config.toml
head_dim = 64
norm_place = "peri"
init_std_qkv = 0.0337
beta1 = 0.95
dataset = "wikipedia_en"
Below are experts of layer 2 (counted from 0) of a mixture-of-experts language model. Rows are named router (the router's row for the expert), gate (a neuron's input weights, with its number), up (a neuron's input weights, with its number), down (a neuron's output weights, with its number) and show model dimensions 0-255. Each number is 500 + 25 x the weight over its row's rms, rounded and kept within 0 to 999. Numbers have three digits each.
After each expert's rows: a language model's description of what the expert responds to. This comes from a sample of Wikipedia text that the model never trained on.

# expert 11
router:531506483482540461470511468492534516520540499469461497533477466507492469497543513464499524531487466471527521471465496545478530511492514509522513492464491504506521478530527531553525494527535543526538521527522481463482521534510488490516494501478463478488481538522510477483471475485469470527487518530480468515509473455486517535520508501525473539470538467529469466489486529492523487524534538537453482509470527483535502541523486471512487507505488532467542523471469477521503491531507531513494464510540483472493474506484536530534514458533496498467528491485533513479529471460477481534526532470508471497513534535485498498520519491473535504471538523527522463459524482483501476488505517539480488522472514522475514484511514511498461512533468488519474505478538463468470511500504471
gate18:474519492459516475484475513502500491508517526493492562514481499511524504486503546505502569466513524556500532505492564446473531479526515501540494527522452499479486481501499492493476530506505464568492525531530496477505513514503486494506535510517475500549482468488507512506533528465527459473490518513492475490465472496488484542463476467533504532512475432507498511526497528476490488520520496460498447451500495505465510501488547499493485514527544522527476492499478504501507496481500488530468536470499495454519505494503516456535518483477506488488490519487543462499474468508481529505478472492510510565497486493507557490523495495497467504467467507506458516503523479530486471437450499505454490527490503489515530519487543480499516532474479477476508467513499560498488500472502491
up18:448517507510490480486543499497528521499506512504504481511457526511479480518453502498492494503523450508483511523496536537487533498525529501515468457492505508481491508465508515511468501519539494562532493478470482518498468531476520536525526482426475517514516494546543502470517498452477531480530505527524486460499510521523516499515508508501478503564492475488490527491527465484527535505522484499483477480474510499529502542497509518484511471512496495516493491513477503514504496488480509491513517554484473524501523534510521504471510517507471521509500510527522500479519527535519481525492529536480462477505524499489465495478521525510491512495533510413451509519486488482527499521494492494471449487531443531555538489556504506460528476460498531503523442509477499524512482430523441
down18:545504502483505500461517508488477496463509550506495517474476495542508526526491502518488557541528495494492528492502508498480554484485492527483553485474503537495482491499518490454503501495465480479504472517472501521489515503475523519484480452454508494490478459536494507521519513508516517480471519534481483476508501500514495467446510503446537490473449526502497505527549496512522530500493540519498514487487511511472480516523492495493485445547496502511480524500516505519504512526521529497510517551515512547535497541542529475520497539480496554536489470501491514484529510503536502476512523501551477502473526515466528495497552517500506502526532446484481495505503547486499476489527533489528539514466471508439506474462488492445479431549457487490468511466486514462486541469510507
It responds to: The word "to", colons after infobox field names such as "Company:", and numbers or blank cells in tables.

# expert 5
router:527505485481542460471511465492534509520542500469462496534479470506495469499543515463499526533484469470526522472463496545476531506492514505524510493462493506506518475524527531554525494528535545526540523522522483461479519533509487491516495505476460481492480540524510477479471477486469471526491520530482469516508473453488520533522506504524471537472540465529470463495487529493521490525535535536454485507468527483533506540522488472513488507503488530469543522474471478521501492533507532513489466510543484472496475505482536530532513458533495498469530490484529511481527474459477480534527534471510472501512532537485499495520522492472537498474541522527520463459522482485503479487505518541480488520473515522473514485512509512498460512533467488519470504476537464469470510500503470
gate0:509506507544504471482474479495494501519507544482484536506501471480482506514559492502542496495530492496484501502499512498500500511487538456507499488487458537488486495467516464486485500504491508490504471507504495469486505462485486543515496503506504462469498498484474496511499464505507530492488535533506439558497482534504499500487526494514530494486510513519492524540509509496463482473486482490534555460515537550523490555458439474496501500508511453534507526529491531548508485517499516531522481502476483500558503529510558499508517502482482426517466498479506494500509483497477512506468496524509500534510508519488525523497452529513492517478482482535498535474538452498527478445463525472564536537506458521481496494518574465501489545508503499514476494512528505462425493506481517
up0:478504507552476471502498534501492484469501544483476479507507510505485520505522486491511469519510552528487517504475501481497518500485494482530470504478497492499483490499492453483541510477515474528477513543542500492480488487510506471469470495509481564484505481513528517533498453518487521450519473504548477536540483542500516503476497494544545488488474491457482498517551535488479503514498485550530523480519525490486497530485548537525472530514517488527473528518461561505514468444526541497518490555463499485515488511450495500480497451493516479510490450511533482495512480516494498485462497446509487518523495505481514495510508527451515518498504545479501522499524499483558494491481532463552539538518486503556526506465525495509512529507482518505499460510495508493465536466452549
down0:529485496466491451510495481456523458478502534495520541475469484492497445505480501493504543481477515478526471489460472457515493509542465469470538506479502517509484544483548517499496532459455510476526483517491506503536485517508545542482459516480497520515494500494480499501494520467516500476505539490509519494478498496522472459549481510506512493504464490520476473512485488518478509504458442506467502503464528537518524446520448485519505490475477516520511441463506513499451507527541515514520463502510460500526471476512507490497487590520518491486567436522508517494499500502516501502463502452473518498498490525509516547487470495496504490526558509551505485520527508496494519503535502517512560507503506477506484493536479525520543485460472493484495502508497493477517498530499496
It responds to: Word endings like -ed, -ing, -ation, -ion, completing verbs and nouns, as in List-ed, contest-ed, appoint-ment; also numbers in sports tables.

# expert 15
router:527499484482541462466508466494533513524538499470461498531477469507494466494546520464504528535488466471526521471456497544477533505495517505525509499461494505506517479528527529556527493527533540524542522527524485462480518536510487490514493501478460479494480536517509477481469476493468469525488518527483470513506471454489520533514512505528472538471535460527471465491487527494524492528531537538454484510472527485534502537524487468513489505502492529471547516470470480521501492533504532512496463511543486468496477503484535530535512454529496500470533490483530510479527469458483481531525531468504478502511535533487498495522518492474539501473541523524519463457520484482499480484501515543481490521475513519475515485514511509500459515537471488518472502479537457470469517498502469
gate0:492493538507479475528533518525497542467505522504461527500503524513457532456476483498508489479464505515550510456505509535522490454455486535518512497509537485458504499546503522475521513511506540549481529517508516499492520488492514493487488529517538500477489477475504490513472505513478550561541480492490534485513491487507548486522492506459525506518526528510492524510504488505489503482487477525511502484488479524514504508479535601517502532553471509487515507490439461479490513516490482511532510532494516550485499481526510480462469486495468533498511479520507526491478482495534469466502481524549518546518519480480510495502502528542496527534521510447512512512546526497498478508553469525497474456502564481529497508490499547476514533477511523488493502468476484466508512540523469
up0:497506502541517488482491516486509511542527475526505468487498460490509476526510502498482518524536496508447489490470492479542514494514514479485499513463452517484463444487515497488526499548516477470477499514488525511468496515539476477536501482532470515478497545528497520480497522499542490446506448476522446479444505482511451511514540493510522502472506511461509477492475522453442503459489483495480480519493483477468511542537440466488476470489542459510498449494502539504524525509479484501464509480529495429486503513509519505511537509501492468466491525483527478508530500488489496472495515501476516514460446501525541484508494463479478475515492464523528487473457499472499504488493517470512512536517523546501481506520483478513446521551517487548500516512472495501460516480534501
down0:525515500455486465517534523511481518505477513506462519497424546521521518484483507487480488484491508514533472495483515514474525490498501516525507496521483498512502496470526509505458520456499497476501520507507481430472510510536387533505511485496496510523477492478491481483466495521474465486484486529481484508505510502520544526491507487504495501497493473478490558519485477509523472478500522515506518485531517479503479456482512524498479495521513484504498493518501486524526528475472480521494500491480509545502491531493486545490499485520492457525507487504487510523506524483507472520469430504485524485499504487483515503478470513496521500490471492494501528396490511541467489492423484471524373504477501490507480548517489530511516522487551481506506507480500511516499517468501494
It responds to: Syllables inside words and names such as n-un-chaku, f-un-ction, art-ist-ic, plus "he", "He", and North or South.

# expert 12
router:529505484480541463469512465494535512520541501468462495534478468507493469496544514462499523530486466469528522472462496546478527512493514507525512495465492504505518475526527531553524492528533541526537522527523484462482518535510486490516493500476460480489481539523512477480473477487469470528485519529480470515510472455488517533518508504523473538469538465529470464492488529494524490526532537537451483511469527485535504541524488471512489507504489532468543521469469477520503491532507530513493463507542485473494475505486538528534512458533496499468528492486529513480528471458480480535525531471510474502511535535482498497520518489474537498470537521527521464460522483484501476486504516541481488523472514520472514481513511515498459511533468487518474504477539461469469512499503470
gate0:535491502541467514491513531511459511490451526496540524483502495472511524513477519513499511510530507490497481510482511455515496524486509521484477512516518495510517500555548460486523453464542481492467523479478525495471449504480486507490492539502516482486514519484528548524495481501518477480515461468530545496508513511484472524482493538527565492521471514501547567513500488482481477470491484491544558521479506470482494500517520520485455479506509484505486449526509536507516510456525495514518487537471511463486484525539493526461467539494510466505476477468525494513492480540502548486454482464532491503537489461500506490482469477513470484468497467454455547536520481537503540521529524505506537500513517519519517498473536511530478521472534488507514480516443487520504503477473491
up0:481503488472519483481473457483540488526537481457482463529475475508486473478563523477510520518427496483556538487496469527497528506505528493500525521483476505451495479453495523502461509534493505506528464507501474508524541471497492494513527492451463488523470520487483455472517507508467482516444507536456485494500525515504528487477526507495480529479516501546461493503470492480517503510483532512514466485500509533514495537487469501521515489529508504503526566479473502493502511544512490487516498453515526499519533506482501489528530477526500465449513507495494499470490520464488513548496484540482506480470510542489478513523492509502492497469504538523552467515472492471456484436483513525447470501478478493481493496506499503510479488534475464533480523476562459482449498508509490
down0:495484518508499496526501563515507538479475502480508511489473499515506500513469513527495498469480517478502475498495498494498499501488501481489513505507504511516483479477496494505491502478506482486501484492489517379478497521465290516492473486506510485503494507485518496503502503472486501509531440484500521520501512488511508506492481492505505490527501499491511564511526508511489519488518528496515508501532480486515498510500475498490500483493494508520484509498491501516490542477499466480506500513518506513504491506502517488507519507487509483508489501487514494493493495514495514486502495483502504477516497513501495492500494499507552500514485505491457520478488507520470495475405522471495377481512499492506495515517487571526501561484512521504507476509474507509537502488480509
It responds to: First pieces of lowercase words after the or a hyphen, like e(vidence), un(iversity), com(bined), and middle pieces such as educ, ander.

# expert 8
router:529505485479540461470513467492532512521541497470461497533479468506493469497541517463501526532486468470527521470463497546477530511492516510524512495464492503504519476527528531551525493529536541524537521526524484462482519532509484494516493502479460477489481538522512478479472476485468467528485518530481471518511475455487519533519507503524473538469538465528470464489485531493523489525534538535455482509469527483534503543523487471511488509503488532468541523471470476521504491531509532512492464509542485474492475507485537531535513459535496499468529490483530512481527472461477480535526533469510473501510534535482498498521519492475535501473537522528522463459525482483501477485503516540481487521473516521475514486512513514497462511535469487520473505478537462469469513501503469
gate1:494514493560515494499463488468504493549506501427443509500502495514481487532497525489494515497534500472533480491479519474493480536477541530497473446483543534486480481531519474488508500533514463522515506548527490521540549503531491438477503541503479519484510478474448522484505490527503464517441505512512498508520492466494510503493529464475533481484515523509496459537482492471473535492537531505517485492472479519498549481495484469517494507463502451515512529510472531504512465540510485504508486517487491493489502494443512463509519490491511485519486468492468507531578499485475493503510502504505506505459506537512518499519497521473533504497499472552478441505483488525511488501495514538475500495486487553499489533511474451537488483533462487496523506496509580473476517470501505
up1:504515517497518505511530494569572523468530523466480557497476484527478483570500498472507508533524455536506469526494510480465524502493497484483513489500506545481520504491498503476539500500491499491481510498480506480506528531508460499471466521534472497501503510470533538505486487511462500529516472539448505473530470502470503520473522509506480489457516487505524510512503506511477503455502458480505491469463521512509542441544521492502465534518485508501512520513505496533497510494505508484502468560495535492528525462519489489519452512492507516489488489487491507539519496498482489490488491508511512548487476510455430531481492460508507481541507517504500514470502514502507506462477507514532544493504519490432530482517508526530490568493479502490496547476503477456446509560472463
down1:535507448533503504503519477473506491513552501463436493517536510495499477492491501492495466496511482471492496542522532479520470485490531498474449462488478529493513460526527421491524469483487519470491488504456543523488444464461507511470461502523499496510438463473543497510464494469503473505497477496441486502515496509496510504498481510480469480510522500502470471494484499539464498541470475485476489498466488511470554532529512465516501509504503521532490533517493507485466535531534453476526496520480510508535520480463480459567547524547514503506503496476504505493498523476502484501505547511486487494524489505499453496507495514480474422542486483505480503475490492498482509466545527498503458493492518519482509507532495504492485501525480498537478538488525453493507495460487520
It responds to: Word-start consonant pieces like sm, sc, sp, sh, te, often after the, such as smuggling, smoke, scuttled, plus table-row bars and headings.

# expert 7
router:530506487483541460470510466492532513520540498469463494534479468507492469495543516462501525530485467471526520471462497545477529510493516509524512492465492504506519477527527529553524494527534541526537523529524482460482521534510486490517493502478460479491482537522512478480472476487467468527485519529480469515510474457486520533516509504523473537469541466528469465490483532493522489526534539536454483508470526485533505542523486471513488509502487532465541521469469477521506490532507532514490465511541486471491475505483536531534515457533496500466529492485529512481527472458479481533526535472510471503514533534482500497519520490474533502471536523528522463460525482484502476485505518539481486522473512521472514484514512510498460512533470489519471503478537465468470513501505470
gate4:469493492510482483503482533522487509527536510505524504445502504511465508485547497544508553492449470468485501511477491515519504521511516534537527505518486492497469520515505527488533520519492530531550547537449489475500504526509506477511497486494511486519502542511530504495503540506514493468479477487488480490459481502540517487460511518497502461517462482468514514480501480507529471509503501520432509523483561491513485471471533488519519508519486535508489514428497495504538509464485513515480508515536483471465517433496478496492548486520526467457487448473517523445523547487540507499480546463474507501519518510518488497501485504494513536491499511483464513509559445512507477499499509522538519458538500504507488486443548528493475532555492530502471480494523513521521503470492494
up4:507464454481484487532490487499486528512499510505487542550537521593467510493524539520491508471504539524531513509516469548524514487491440487546460488539478516485506484474477495501503473531532498497519500494487479490477530493518504475501519519523570516496480525490476455538494504537511451474496505488498507505479521489514479492491470513502523490497457504488510495501507451526490505501522534519485473523484490447493506506475555501539488516487523499468500513517478526497482493488497535535459494464465481497496465501549482449521511516549520445491485488490485496477513542511528497494486566442497513498476482545530532520481500521510489524523490524495524489491550506491535472516457518501551491504508527471561502521452495518500509529479509523498514522457490518475518473501502509
down4:496475499490484501511495462529472460492489517523514463478477548511491481481492514521510518498499515472527548512514504491491523551536490530504474526480518508501528530478496482470503427493464492540473513521502503482460476521471509535494518550489522526466531467492508497521489490415511517533502562507482493485469470513466491473493493511517499497500542511500486484507530534463529552530453493532505482507574503548530472494465511484500487486508522480537539509481526488487522489488528473475484493479560457518499530501465461476499462494531493544508435486498556515465539538489496478505532502529470472477509481502522490480506518501502454483508508502482502472529487493527494470492520513535499490457485511511488499459495487528462510490515476449474494501510469501480530531494506481
It responds to: The preposition "of" and clusters like pl, fl, ex that begin a word piece, as in fire-pl-ace, space-pl-ane, concubines of Hell.